Weights of a small mixture-of-experts language model, trained from scratch on English Wikipedia: 75.7M parameters, 64 squared ReLU neurons an expert.
Below are experts of layer 6 (counted from 0) of a mixture-of-experts language model. Rows are named router (the router's row for the expert), up (a neuron's input weights, with its number) and show model dimensions 0-255. Each number is 128 + 32 x the weight over its row's rms, rounded and kept within 0 to 255. Numbers have three digits each.
After each expert's rows: a language model's description of what the expert responds to. This comes from a sample of Wikipedia text that the model never trained on.

# expert 3
router:109168100075182159130099151107145108086156114078073124057124129098102076167130147117078105104109103109127052140135100150134128084094138116190065137126092111095099110140064134113110126095168143109079165162120106079184104096105190138144138166121135066128122155096125109121172111084079128099143098117064168169107125152168128072163100148147120141097109140130152085139168084174094057086075050054130147068117136130185130112065148133109122125161164153125107126090147095179086120160089128117160149091127152104085132109121176147141118087156155120082124140117147091143141111144081105099144112189109140112090092107138076088165105103087157151068103089159141142087102149123110178114122149177156125176148145082177200144146104179178171132112194117092121134096110105114138097104100142
up0:110139114150088163071145097121155163111149138138174112126130165114107123127028126107192163050040212091187102118091146129138114104150180097121098131100136124141076167077133193156152137099124151156115090145162128127137166175164232153098183156112187120097143105078107130138135086094134191131102143120172119125165171127081101116101172109101125060189061149132173082138141112175103129115118172142141128141100120127064046133167146083142163087088128131132099122128108093133131194149123115140119134188090110157114143142131068153188137138169155119147086115142118123177151110110083125040154110129076135147141112098115170138131145149128128090140118120114124175148125107118129151113154172115160135094113171110115120130117118098127154139115151157112078138094132180122055114110133198
up1:134091167114178101103131131135158130071123094173169133143111165132109168128097159109106117170187079144073126144123107108148159130131216130183107152111118135125117105117109137156145119177136112128048063129098091148141082118083106121100144164104092107080134111125152110093084172113125110154120098169074099103050148180122125088198104138079101116154115076135168137169086123072173126128169125109135109171111110151140179108097157085167138105137087128136119197140099135146108138135100083168138096130144134137083153189122044227059107056168127154162075119155132169090110086153137172119157141135100146141154085153168145131149064132120169131149131142146125130162173143168130144180128118139095102103134116147061148115082110141095162109074070166076142120156065179133105110131077113
up2:115178108171122147126120039135152107155150108161137109186083130120125121138143191156127112181145133120132188131148184129122101120163113196145207144112105139154160155148094111111139136128129082105126106136128127114096109127097141190134133172132081235093122095125126114168133156152100157103136187087118149131144144143081097162092106086114189119123057074138098145098200128133110132127130158121082154180147094167086154105165085129092105171091104102132201074133131127146103118092161061065144119076085113223142168141191121125130091091136109186116149172126124116118155136150110081077138166144090068192091151149072122107176132138105115071129115127168113111122089099129114185117086088125104106133149141154153128130161130148110136183125080152158124129122122174140102180169088070
Description: Opening parentheses, brackets, quote marks and hyphens, mostly before dates, parties or notes, as in (1995), (PC), "the, one-stop.

# expert 1
router:086158111165194133164130130125103135083150166091142024037146117145130162200137214067133145155103078159147122166159102138130109130081133145128146080118120114107144139086122155121147096145108148116141098096086099156133100069159110142133153108131092141096114072121161146074126137113140063122100186111185125139191103169194108130090171102144160098159155123171165133095173206110110072126128145138084121134167176155105162111133127110145086102091080132152148120105126144140094118145160131089133152142073136129170149151161159138100119132095181143144176119079129068139164114143205177141120172095114160135143102064149138050058129116133131138111098124150136144158142099116195114098138119100092109140149095146091100124143077134134196140158081155136101090196115126104172170102119078
up1:144134151127151145101145178100129101117192154093112137194156173161102067129119148115135151153146128174136106119131118153118081115182136106087074102087176225178119127123145127180192120109116035103183148133163127184092114143161102097144148111173143120111149132120094081145162137139138139127080129168110153153126135138090128072125174141072056102099125127125119119152110168089134114087080148145099131101111151119138121066133195100128129122142093130183109026137155143070128067168146140142154155122085135112138105093154156145132136181133168125146154064085133174099148141154150133116107177098078113081138120102111128172088146160076072110116095116076112154138134180113132067126133113194122117097103180149133176111143091141096231136129108180163117107098136178155119145165087169
up2:146054091153124135191134104122153148073163173157119126170110132086096105126127157114123076158124166209101066112144075158137151130107152139183078149147127126127098145138181135150092130114089126102134122091117153087108119130094154114190171136189160170188145155109088138133090142059150089139095096170151148143143129119102131106140124083140110171078068156127138108149071134128152083158081134169100122087177109074138151174097130139137159108113105083089134150139105136167129150098058148143126122059121102140119138120153085170107072153117143125057083133189169114094124113065121178141093147158159179140088140115128187131094188100124141127097122176117092133154161168156129160109121169122101111081121173124184093152155119170037131114112161113134149143077124090180078177088070181
up3:109137044125062148116079105153121097143118091118128119116138137120145138107109129136155153092078091100120152135150148165154100119168255214083045175140085132137128063109163157175166135124153149119144182067098117132110163125116125128151093114128149103128093120170157118130174107156114112099118137126101097070110128147115179191160148127129144134187127142151152152141117117072130139126115116112129099112131132076150145136108086147110167054165156126115120124145091126164171173108069127160125132110196108112110083156132176052097136138157093084122115173150097149135114119095144135131125117143135181114088069155146168147152179167044104142113089122168125108168121100095125199135135112176127152123132101132086100157134138099125092229154069077187130145110064123135120126167195108
Description: Word-final pieces and whole words ending names in bulleted lists, See-also links and species lists, such as semantics, transport, rubiginosa.

# expert 62
router:120122166072097161154110140126179104082162147066127156139131116149140087123094156135149172118117192136094142122110080093170115114132196089149134148126150127171079116116107094091102111115137150146143121137148063124100137145146105134155149171130188104093164127106217124115062071137105050111117132144092115074162149086051134172071112190120087177119150128144139114190118165142130157094156117130117098123127162105195100109149104148150091106119163133109098164134100122139108212093188205137085067161139102105114100118100112152128182093154092096115120102153152179129113154106078107135169075116101098090101089126134122124129107057133084032163170115086129111120151157101109093133094102123133103124111227097164108118075107099125147133107148122121131128079187124093084149160102143
up1:187122121105165137122160121123137109094146146112095092106121096127140178106126115116131135171103067088061162119184155112167145144124121144130136131153146149173117172089119148162181158107117091137072080155159105099132148170115102078113085107170133159094094144117121104150099122136146146134112092145121170101083113186109191138110099115060209157136150169158134128169160090109129150134201071113130101152049084081166113201167115096136054099162135121077177109142130217060175120185180127131124107076161137135096125171129121109119152127081081181123135150154125162107136166100119060139128122172140135146130183127127084129141053128216128144129092169132141117151094124109108129095110097131119080152149110159140135178049181127126168088081136129146079136121137200150117122127156122
up2:069134119092107158101075124107051155192077116147070142114126114116140066139100115136099154151109164152126180112152130163133149165150111155156193196094112148101148125167177129133160087097160124111188153086135145158255057119135116145079103100087100117078071151118130125159163110139044108167070150098161057168110115116112075111134099128142097093106132165121092119145078143105116152127126142173096108080117148133141188090116171148123133112161123140131144136073173087197141133123120142105114098123162159072093087133163154174148121113166114198127196052079154163067130172097152078130098103149102101063166082113140078107118122130119100128147164090120121111108107161109131127098107125120092139124149135110120115128110171084121084120108166158105154138145141149126188116144113143
up3:149101108135140158094141089100149146081149126144167128128143178130175142112085123142150174098120182147127056142153134153105140111134154109127146116138116121167134155105080194118090154149135168101175069129199111113100131168181160190130199138102134090147080140107126099107128100072173171123128160072134133085151139106161177157123151181104124106161135122193117046119116116206115138099130108146113061129087136088095073104175121116103174117141149104152085064089127119112143164152110158159079181137141140162163108076140101163118167144127145089084106149144074129144159143106107134039084121129105116155142101129097109114079137144085129109188113074171121149147127190156043085163106089175127130132096173132163114070134139136130120162110099139128134051120140101200046136135139157
Description: Commas ending a clause or place name before and, but, which, including, also combined forms like ", or ),.

# expert 8
router:114113081056153158098154191163090132101084124108121194132115079172170096145118149139122108119120081118139090084174114081130132122191131094073095138153131129117095194106133148132139126175134161149174127142197139150096189173114133089161099083153131161130130181102059045091114157125161153168128087158104149101078159153183085129154142131106172092115156190149120139173111149116113188112183161127138104165116143074159107117164096114110133129200138122091139153162115118098108155146117128176121073147189166162072146151152066115159147127127135132139112085175086110129089112113083103084171074187110144134122167117157162187133104180121124158117167148091085135158152113128154088112139157155133119133158068165113156157159140126103102126109092154098150149152084193065063088104147156
up4:167101116084138129091089135157135130139136153134118136134150039162146126123104217096086089143117142171132053142110153095095114140117144036092147075181136148147057174117143160138137135145078142124111128068160132182108087110053137109158128107151070149143134132084039144144097147070132170182140148107145109125117125141110153137097135171120118118168114119098141109146139113107161099098120086155110122168128117089131159077176122064090127124147097139110131104118152136070177142107139148087092157131125102121111130092152130109209139147070152192098170094157126092126055139030124134179091091135146097102119113122108183133133117138112106132119194095149118095204111128151092137133129096165133056079154197122159139075123133109158119163096137104072119071109126157100167093140104118
up5:192122136168127130105151132138128106171115135160104128093132104127160124134128084120055153178089114069148147079099078139146091148110097182102128121113166184128136130148105160111104149108146132142117109146147247134061181130172145113199081047095160133121178161148163099158199157087067195128168085099125112142044111135128111116130101080141113092095164135137125077146108127121129131112126138153109147098116140096206154062136139154085126166131121118123114141133213165159134141106131131153167157109114103130173104155146129058135136088151089077120139077133136092151089113112140149090163156125127163122094128154094164143099126200125113143201139089159121105172110155135162112086160129139198104149125112094142097137135177106135049175174081142110109106105113150120118157117203095
up6:165080132158074131114169145127113104096151153031172095109108159096093030129136191173106145142163117115147151137160161077145125097130162177133137102113085185092181088158135135112147103116108145123119207120141133077195126097131178116099115130088130097132078151150133091149134144205135101128096136152145093078141108148162122138186076141123150124190128130122183144164124162102160077175130157115122049135121134141137156139114125094160213169174117122145105129134123067163127119161174126150191129137113134133140181102139108109110096185130135101163157159148127162146126118152148085104119093109106072141067182188159157102117107131086152128123140157080111166130178111117149180120116162174099196115186119093123128099128051119139176131116130120121160157220146101131096170094131133
Description: Prepositions and verbs in athlete career narratives, such as for, with, of, made, scored, won, despite, following.

# expert 23
router:130070141150071161120154175094092143159113118121129220136119116138137141127144057109118149132137121066133106092111098150161118123136078104114108134084123102163147175117115135154088131080124159124117103124198075175196132130197095060116159123138115105070156098127126075155088088121141101171142109167193144156158124105069092166113099152147131167115122092172093107178140135173108153161161133094066109112139188139075142060152099132142124146113102144078161111099118117171134154100164159152121101136166062128055121152151105125163085168165119120125143170178160190096196078155170127139084140118151124124173102136158125191100119140090157094166112128165139147059116141150119172123083093161084099150170185153159068119158086092094132111114120132080134156100094079114085140163100111
up0:121156099109154155113099108155132153139159174125093098065181148120179146118137176181076054114197103058162137119109166121137123127173135119126185151129135133087213108136105151155166173134131113164146100142173166105146130167075083142122113103137191095093163090103138103147120098125123149148131139110114192063108109121099178105115107142079101164174084121155172108164155170152122139149148149106150170126135135101089163070167181129119181135180083131158187121126070166143117220147160147118169097100123100082104085223134105134151119076179116103144152136178128161146144085097159098102108125126130082111097120182120111171042128082096112085105088126123134102152113116107115101158130125088120107165140136149105137140084118166150132144049165147117155175082172130087115159114096148
up1:157122117131088121144137172119108101141117145099121076121129188110139123153143154131108109085119160191063130101121105139076122141079117093115194130122130103097130157167124067137081151123184135116121144059100105143143143176147155137113195070149053129102162113136104152172150104104098132082133147184113141107118187116155119157120180058126111088169163095109154116115169129094117115144103215145112145092099151101124128118091067127103126083190110121111086128125134166105129200124129075104144077135084136153126118151131132092223140142170109124113152093142098193108133120145120106104074106205073160130096147083144116139077132141130198189089092180165108121111154130106110158100129178166157141102096094129112082146126132166164187138054143096128146076105119080075168161144175183
up2:103128160148110109064119167075139114097179114099205103102127138160110152145125094096070133154109091124092144102075132103109108120131123080110098119107102155118043107146198133176114097117145146160092132119117115100127149099139102157104147186129139137138121127221104129096105141123049138131157153101190133166127105071166172109141128093159140132107112101136155126122138174122162118097160140127117138096116155149136149126151124134144165124127182067136159115096154084133082110148103116166137131097121148086101122051045158119059131147062164102176126150114089086128162164179095193097163103140152117139116119189166199130134187134128154179160093133111172175115204074170141090105144158102187149125134169090134190164163151148145031098103117138178142150182088099127123127106148127
Description: Forms of be and similar linking verbs right after a subject, such as is, was, been, became, remained.

# expert 48
router:150194157134060187118075215127114193137161093070082145122139093180148096172140179097075087107134101123080135111076093145136094120160141103158121136117119147163126133148110131108096153114148149151132103136131100111129121105115153104121128148132160122117164139102188094119090086111107088130108162150117121144168114078067141167101144169146166202129085145125218038175155093129139183102155147138096126152139183106164089135178139107109119147142130123111192116112128110131116127080180161157118064147146116091076073098081100096173165120168151160119081110188180168173174159089088104180128120099131119124167150089126149168140109090154083034175147123119148133100153133106152147094098132109101159109113138133125140114149069094099136129105132104098074184108144134102150168172081149
up0:061137086132138113121120114123158084128133143135087071147115143166166110142156147139056126131147127151133157063118192130090193168154094095102124115137108133092122117144127112145115167174127164055155123124118130084137118170105090118163122157147094089131156153155143122146141110103106143103128160132134129183116175188132117196095134150068113134145102156161142156183124186102144198199092149134125149083183148063167210130132146109132123140210109148156134119147157194092146179141174161100112122109125136117116069102096109168090077046127202188199116113172100102118163091127169158151052102101112121096080140081175157133102129149111116141109104121124153139115076158145103130066130134139105033134112094150129153119171166125064132109129120115140153099126085183134142143116085116
up1:139098110124134164056120161160097114128122165153112151164148072143130157171107105170111181160123118125115087151112145137083135124181183155181072170135134211131138130115113190146106185102145171127144072087153130170150151198135093176115139160113167141097145137149108071116141109104145207133116129135130087141184175100136085161136132103115147115111123138169152092116170112144158200116120138182129048116083213105144125125160080085090125117106149149076160115149139180120097127183095105132088135160113109139154128134182111075171152135136136096171122108135120146137127105133090119071118092176212088108144146180083177133128120149173141095174133115133164077113140112124120075162119135140154127109071121115106096116142158204162116097142094154137070160096125196212069122149133158
up2:162153101156090130099132135134136124118086145149147081160158174125107145170105119156110154155122087150059086155123146136082126103133125139147095187088123119185157076108175150089085128134065166135124116142166141114131158151103147131086132125122113139129130113139137106164066095101099107123090136156096178184092109134061149125131143124210103183123071161137149118093091073227094117175083135108101162108134100153149135105145165158128073111094039129145136128068172193136209101122130141149160081094080142093072082107078148173128135120156111110150104128160138166146165182151155142163145070204147159143111139095100139172135118107173140129174053120141139137090152071103085173121099115157138130094106154146154095132147173058065138165099202108120113129154130138147116120163095128
Description: Conjunctions linking words or clauses in prose, mainly and, but, or, though, while, as in less and less, round or conical.

# expert 16
router:124165169167077141157196122164178116087122217095141098167170197115190155058116136156130203121134180127139116149147149131151154066121176115160158165132138124137102127071068103103137126154147140127136099140148097169096144131151121110111132140177191087129154102061204165145103116133139109136115166163105140090153186111126127189099098105139129118167120108110138095144161173134112074153096098127128068085137170189177121138169059125158155066120166149133140097144110164121103168179174150092105130125096093181175117139110124130101184140146101094130121139116133156123143114086182140045159157138120183100124093150073134131149108102110080081197112095106108081135130093106122067163103114137112112156094108127118152087114103133195147148107094134114124167124094160177108191153114152
up1:169112133074145167140091123105202176153068075113142156154118104123165196128135137186124092163127111146144134103109084116158083201151132173142127095146124134113166074146151070083083129206179120124144097118151131134170095126078125131098148118119139133190119154124105149123157104177179137090096106149100118075040146112241126099164060145120100154175108123157143123158086097128132117143152132118150070133107156093137072113093130181150142167181072099106075160166131113106162139163085149162143141094126137110122161120151140135069096138118069112175114172139118172117074124129153092102148147094125087091129163149151095133113133128111139135138113140180111076136120141120146133145159084149040102085124091186104166121114180139098075145090120136189141099108058084096154153138103113
up2:131102100102100187138154189068158102173157138153126127116117176106105118142068165171140111099089162141157109157103112096083132162109099103139108132102120057134071098132114149142110110108161132177153081110166132150129170138103084142134162149132185121109093127150061107170100156145209144132079122117204177125082152139125129125106096125134104163149116100138165142154118136170121111155132157152142092127153106085155075125122100192096182117136158157085090151110180055112104150176097145152140160070174142125188108118188121135085127206127116133154117239166127201128080104111103039122097103115170111093139129125134174130089119204122122175111126120125157071154129087134120131148106146152076148106127104090174111077116195134157096178135107123166124101099121074148125098145144159
up3:149096172188128127108085217097137120123117125106154141162112134078156085143140144172089120145131069073147159114099159152161093128130125095112081134130173122130112091114098111162142120111213143145083103117172151160132086100081043102153148189096145137252160138112139081136135120161096135058178167149130162156101204096135108128107110135114068196140117122149097113168137162176070112184128113150177127139142116140132121139161125139152137111128148141095105175108139175071128104069075103081132105111138099196139082168099113130097130070141128096176152201124180128131127158093119112118121105125158162058125155107156079147155134101124110161170113190113092150144104139108120099145113120139150127105156174060077120085147133141111113148078114163104064168134158142132121161138171130
Description: Closing parentheses, quotation marks and commas that end a parenthetical, quoted title or clause, such as a scientific name followed by ), or "Names".

# expert 9
router:147044152141085186147152172126074168156147098145130164155127101147132103084139100124109167145126153111136129093122122143160132182177063106128098144091150105120165146110080110189098108085106166134161107150203139167195118159159085058081122115114176150099174104133131079167098114149143075138160136192178111153164137077054102166103112156112108140138120113152113107184124112165139199140194130118083088138112186129089143097166101110105133154091119139083211111138128139153134161109159163150109093154174087115057125156168079090160093184157120116118148135174155153076167147142141096141083110096139149104164101153134158195122115108098126062158098145155151137055109148144126168144085098118086105116169174162132096114136091091115117116108154137104141155101092095131059153157098123
up0:114071192168105122146147140098107138171178143097151053191188132144125089135120165132096137073176133121160192095130116166158092146128110128194134069104158119128155163096178113154141083122131141164139122172104133094175138106146088102070146091114131144167099089122028193166148094142079138173198157156132158171099148125122124155113134112152118074191080159151123116146123077101175183180169136157109081178118126215119133105123127087148118159128139148086135163170113110118126141197148119137194110114059113123126174083199129138127088139118092121192166064086134127112177133121126163122108120109125144123116093124139137127129067089097140186184095149140158111141126143137147145092149138097110105120121098099123165099133131122072182109133169085098140113145099166175139132119125071
up1:155077141131100121088121148086129156139146082130188069161064116090151077139156121071152102092117098136129112108042085188117146156157139091174133116134125151110127102109152117138152159118099172112131079123114070114139173063142112121120143093190097151101141143120159181096112107080135092148148146137125105122062153144137133111130122164156135137117158106201154105140141186170200145106086081106080091101123131193087151124147144172139144135122131129068126098124073103146055100139133140154118152144074075108077072101109154123153142135069171158115108111167091122117178103159169190150062093115132126125115122101141106165110178133133160138133079139135163112062154103171101139200181188108170101119135126102076121110116224091108087098149120208143138152158166114113086125141114104
up2:113134159189085179100145145081097175142099189141136165110124164108100204161117183106166138164072200138160126120114117128138163146126133138122087095109183106144149146164114132126134131113106123138143097103137171179171135091178132115110155198144130159186142133067166084152120081135127103137132169169147129147150141115146139115107181170146109164152090150100107101115139053120140194122135165186066090176169122147123138099149069122099094147074187149103134169142131074152137147113137156127140210140186084174163121153164107158090145170146094159154141159139134137124109171107096076107136151136136181100085123147128130134144109147100076148162176073111122113124116183112091172087122104169131108162165163133181087076144086096128119161243131155112119094156128113191118157160184121
Description: Forms of be and become after a subject pronoun or noun, as in was planning, is moving, was appointed, became.

# expert 52
router:126088082147100106137060079150078126197146112205104105084153129146075068167120111123043117163140142165158095160091119133135141089144152087076104058163060141126127161164158164102128119151094049143096128093099105107100093091181106105140189135147044170144090117140129122163169081106083137118088131072179113142114103138130093155135147133116119140165086113119112128125142145123120103131162101147105176131136138134119123137163184064132134100144107137159141126175169118092182129092099131129114141127101102112176127160112198117137107117144136160133098147137118106090123152109072119189109150126128094160072122056076115150097165112100189117109157104153075142140105092113062143192182106172143124142125188157077186095168140153135162106102135129106153082138118191069140129164115086
up1:132173147080113091156115074143167158077145109170159124079182105063139124139120155085087173143094121157110114104091105090147167101126140124056124117157073097156143121115104223125143153124181149121100137113113102138136198082136160154123159128154078171164194126124138077091113130173133108086104160119137146060154161159132135178143158155107153072084136064143098091105174078146165089141115141197109112124058149140095141143163109131108134099125157090117070148139156133102146143089115147104089130112111082152117167122157162080097139168158158190095096144118104088097147086156074117162081138112136125226142139102152096089058135126095095118162182145147179123190118179155133120114081135113159218181115170161130135120120118114123137151136103146128116167085127080104132118150083112
up2:066107138081122055098107152204133105118126190113104124141215151132128089144093107127114135120130124142175136157128155121167148120117135076140122056148085085132171133127128126149152103125157158112113139160132155122068129164118156095113119170095089118170156184147122048112148133134133107095108120064133103082159161131103145090140118176116113105166134125183106113148151100081053114114149113127105145100098073081159147183116124111140099140190157087180128179119180130098087171127150113130113143148188140098191141219131095140117062071064159120140142142142104139120094105113125136163115155113113103128154114107110113115191141111179167155087155129134187161154134190069075097154122092105136142131101053094153145154136115134080145199089146099130151103100118138124103167182075214
up3:110151166171186067080066159089093114180156167172184150080136103162133104128127115118140126070116131129140128209046110143133158116156164130103078127150128137074095169092128157139142142149140094113132124114143131108095105124149151147110124097176123128179118092140097107131113093097100139101133124135129124151122110099173107184130170164122103157114177066118088143150154184116144135173148125117174093108129142127139120104131154172093149088184159094111124139184131175107127090071141157108129128169111133145137140098132140152152129050142139169086144129043153128167137177148086078206191103144112133083089132088174143114201093152148172118061132117146192153147138081143135091150130092161131134164147084098164101123178100039055166175095126121120080126082135152096137158107181075
Description: Table separators, numbers, units and sentence-initial The in census statistics and data tables, such as The homeowner vacancy rate, km, median.

# expert 19
router:128167135133154085102145073145132147083142147163171136139066124131167169082150159166122177137119115158101175123144100129132145184198129112140158119158071142134169083146100157174092177122147137079196204129075142097112127182136152153114124114138074057136093098156130164093098145138151121138169119111186137133087146148171173103146152080133137097102182098184148177107112195109149145159137142193096129116135157172155122138109146099141173163150087127090110170124141114135092089145059066169178123084157124104165147126142184060099124181063180068117126127141122097135077126154208111096135161116103128117095105158162120108109111127145159067162147114178126100131130122078113115121123114157062184191073086104173134092124138150176116135134066117124135145132151071128098130154117147
up1:110109100081092158152124171131150089134099133140133134191154122077113148126147164154102105166088091134178128123106173130101184130148143088150146097158126201127146097132160120153140151082134139109105107072204148105081173103086128128192097132149150124150144110140125154145149198232142119101170124111153119094143050142127114152151124139120110112149152143152133155184134151137149187072092114219104128069138146128122151161144133061145079140167095120143130102100135094136113150146142123152176148111168127157122179110073159153186132160115125068187100116052207148131106121061105123079113109111109060158113162141139190131104104158137140146165082112159128141063177160156102128113108106147047137136131096151185124135175148153137099102143146200159133110088149190174133116099144161
up2:115154176119173091133166101120193192172143099093161095118073123132166171152130102154137139099116148123077120143165109111122120128163164148133128175077130108186164116212162159193124109118139177050082143086095131152138098167181146118160071071223086098140102113189175140111104136085137133121052133109155137135133116126149124070215127156145131176110124054083115129112105180074114144135104157127125052112145127142160202109088154134121150172126149145140121107131102156102177113143091090156134191109186154090095095128101187147108133144176074137095140137126118122097084126110117099140149136129134167136199133133061117102133125106186115171120100113118129131080096124128107140130146083132104136173103132123117149170143100155124150171108074111155139091126154127191162196140130143
up3:155132160174071107107106148110082108109139090151090126117113059049145120108165169058105115104112112118154178135133126136139109072051163104021159142088169136116125089116089111165123134112104147125088127150120145108131127141111150116130076169096134075148121142159122096081100151181089152192141147171087070104142135107110114132093178094151121165143092160154099200061147113106159074143178136103152113169160177094158109092126144142152158124153153144156122070104105150190110149060126167141109035145060102108095149160090157083103176123142152119143128134166115142114151101179144114143183172151138133126143141164119128151056100105150115103147097189145103110142144143150105139113128081167105147151100091058114153099094063131098176091132112082125122106162139115091112085149139070
Description: Surname endings and final words of schools, colleges, bases and landmarks, such as Rollins College, Wright-Patterson, Creek, Township, Valley.

# expert 38
router:126138127106156158114178147098158141092129117073085104094106112115112132176161154128114132095122121134132040156175128164163076101054122141141070178182117129157084160112094094090113108138127139126115120155139071070189171081081132100106128138143141054134139147186124111130161107118083094104122073140091146143128156181139165123120085142177135130118163133098171116109147098154146058105082112049155145099112122189168133125160074110090117057103144159132106134065086117159118109168124146152198161137142131159118117082136166105162149124136170063105148182090152152143106139145121116049101148201174129101129109065113094078131112080096115152102120063178146118116142175104110162105074153162161093170137112072141151153148102135164177129124145122104124146125116128145193083061129142
up0:124159104152096133148114150108123129134112095142131079080162123142151124138071111142116169085087179123130153067087137111141102131111139090178143134049085188092136101172081136167070125099101112108108093089146166127116165133117143149095111143075162163121157163136187075168097085090098108162131102135130170104081069136173199114147136075101170167097097162105130117129084137112119133085111122122138153166160219131147126117179148144156078163099114162149102160106093137205184149152109150179147119131154186104176106108103148121139143125150078184112100188063147101142157157146103120136084063152116116080131085130119140114078156112160141159198069048138097110125175121104129111116117162121140165077156077159084176122111143150115123135155163152149156102111083111216168125128095106
up1:172113161138111102077135147148127104117086132123145103186121120138131121121132166206166153169182129140109108134101100066086157143144157108140151134134155158126146151156101089133086102161092152120089165124111137127148122109107163105086111127131129145121147096131109115099134129138144105131132130084112171219147184080122099129113112078130153108136148071125104096075113132121103131187099212141143114155129140083136144137124112044173146059108088153083147130171094104101143085152138090118094111125101057151088126131210163134142150120087122088144073111103125106151069110088211107106120177153185153104170164127123088070159151118087125146142149182126194090064202128175169098160130084152151121147214168071139119131091110067057112169172146112121175120156128115161160074128135126
up2:126147123149155160211129145144159079145126182127125134082141108163063146143140132198146103165171110111099159116097155092189115175126118118131135088068145140088135148113113047132136118082169140115184140126150068144132169119124177121149102119156140164175125133135137164128129109117154155146106064104169081163127135179164098135097094160118124158117108112076175134093052131056137135129127140097165090129130162129084108120125183105104113147130080116137108175107139126134110086115137075147188110107125114132135069116144100097184124056119173133137104063195138177098048116114107128122165155126121093147070131112118108149065115143127141123160145158150085082138213176080094081139185021143150147117173129119104128133175126174119149131121170170130143147070092198133117129154103130
Description: Opening parentheses before dates, places or acronyms, and en dashes or hyphens in year ranges such as 1970s–1990s.

# expert 51
router:154141157133149085105155095150090130101111180086111110150136130177134127167117125202096076174116129174154129155120134122155111100093183110159156085085100130078128109110141080165125138130143103149160081124159132188119090083100095088062124132178121088079132117102170143108117128135136121129145098097166179097099146128102123192102045116092145129168096133146177102169156139121094175154122104179125068082110126152167158105116131119179107140205106135137184146125141119150070165163157170100107049130108137116121158176078113148080074083191100147117107079111093065102092078104135128118141154135166093177059133132176154115108131083099138127110077112133121130178156128108132113158141094142087072135127065131107132124140072174143167115096138165150170152172053169105159188144078145
up1:105139179133117146128114160154096178138139124106094162124139143177128180149085124144104165080107146181134142146119099116086099098202121157143133129121106079202108168091151095130098208119166195108170083159119133124206170151145113096176137078090118062146169087085097107109111080084174146114123166105128149134075130146149211105126136147111115168154177133159080120133130208120142199107153181087144098101134164119139127089097105123096138133185126186075104192094143127131135083107129126107165135067140121105169138111133125180130105101184125146115106064129066087135125094125106157117098152142157115131063104131110196134126128160101124077194110094093104111113125140089068143143161098104156079098076122182158157093166117155096158154096079137096125103126154149089118128139142080
up2:112194097061134124152117167186145114133194101142135081123118078176139146182127132126104118085115118148104126116136116134077197135151145120141106067108146114114115108117118077186101101135126139121072140164069148067118116140089107161120124125137132132117118099086156137132184153093090140118162126142159157107143124172214126083082109111121082029148218041159160164110203094132064157142169100109173147067101153162107161033117160140122121080133080125136170126118125188128159168102151110097158110124144128131113120125134163124121121159171140195173118109121151131099132136242107171169096129066177176141146109061113135099126132151138134126153127146149168133135096085114185147146154137112128097140184111146138142155153158120127135140137080132083087132134136150129161134125081115
up3:115126168178093123127086113112118135153097120129115108079176127065125075124074150129084135122166125136135132169125211137152170069165112131136150185136090082092131118232137143107137070190158196201136140105135075144135099118138124136057172091149093138152088141198120173159174161155086197124134152110141108101164205096128137090141148067108173171109083128172169101144159086089180083138168154106128112173149129185149102150146094070107140119116100123123110121169196106091151104108081150138127122094131137095157146136138078134122177086117110136122116108102167112137135181155137111090157126157136099170121169117166166111124072184184178110117125127122087124112163128148106121116124123111115155125114112073146165150091180119117120161122096131172136173162201099174114110114069123
Description: Nationality adjectives and separating commas, pipes and closing brackets in biographies and lists of people, as in an American politician, Arthur Fulton, engineer.

# expert 24
router:118129167123187135166114120114078115130115129098150107065145139133067152201169155091085125159069115190079118136154157118132103103106148155149113135158067160136172107122147102138145063115117167172109127126116073148127133116084135143115113094160161132084078143048199105150195108102138081138096172146139156120183186124088194149114090089165162131102194125111163141092145173159148083092106108098096141064134163156123092160135090133139134157135137127143151078122165164205056088151157096124119184125098137129124156128138153129138124120150169129108153102110139114145083172138134141083110160060150117179127207176090101079124143119130141079137096121116139062161135168109170124081107153131110195163105064122108157113108123152205107154134087160158051135147152123145129146099119155
up0:156108140155170139160161120133135081067119120139151141151133127146143130123099032189112152133176195120121117142121115089088133169097142131055135131095123128176149123105140143114116165119116164138098138085142078129177051118062143170130047062146151098120157122051198114109117127187081091164187121118129149118144114092096110141127127066110147088080125154156173024160108173098128156145176122170139143157081126171145130125159147122175094137071129091147104126149130143131145139149129118161118122142111007109096116167136175134170130082160120088108185105098189119153062143113180103106140164137167107174123118151088137115159116149102170089133125118132163138098134117167107113122192124109176108091100115114097101103145130123098105136105124143093110141090171073187131119073107155
up1:089108147139134115140113140190077136104124085123079148128062151095080082127141174090115130138103130097103099116109040147152139117133145134148151134090124127130082126124059106110145086154157083172130149115131113123084092105103119141116094125139167129142103105149140125120183147148121085127118053134152148175175080155107157087165111150086090086126125157127141159137158144144114116104199152070155125133065120154216124158162109155109147101137114126113079159174086163115161148104145170130127145118146139157114062093031167171177096099169142144063139093099087055148103087094110166085132122173158108105180131175145149143148088039158138139127165102170174144130136122151116153147108150060115146106165123057178102136164091101129108088181172118079154151103135216155119156098107137
up2:167119111149123067138099091125144103135158055102133141125092058128085108130137104152114089111174208152097116104130113142136115157088105132165157163163144105120090096136103121163108075144145115141131151113185171078142086116139160159149083161110135142141149159179120088133143169126150110092135106085129141121171160111118057111144119094142153125146130126124123155163118112136110135140087105117155092150140197133099097117240095158117119130104098127144087066107160189119132149148139115074094081163142146097109146153084128156179059170173161092082176178160096133135180122102093138166137066097098042177073148104120067111155166152126123113131153134142112096136153111202124177087095205081086150154142165090120063118113106082138051160120157163115136180138135138104143093071102139
Description: Words inside organization, transport and broadcaster names, such as College of Music, BBC Radio, Daegu Metro, Chevrolet, plus scattered word pieces.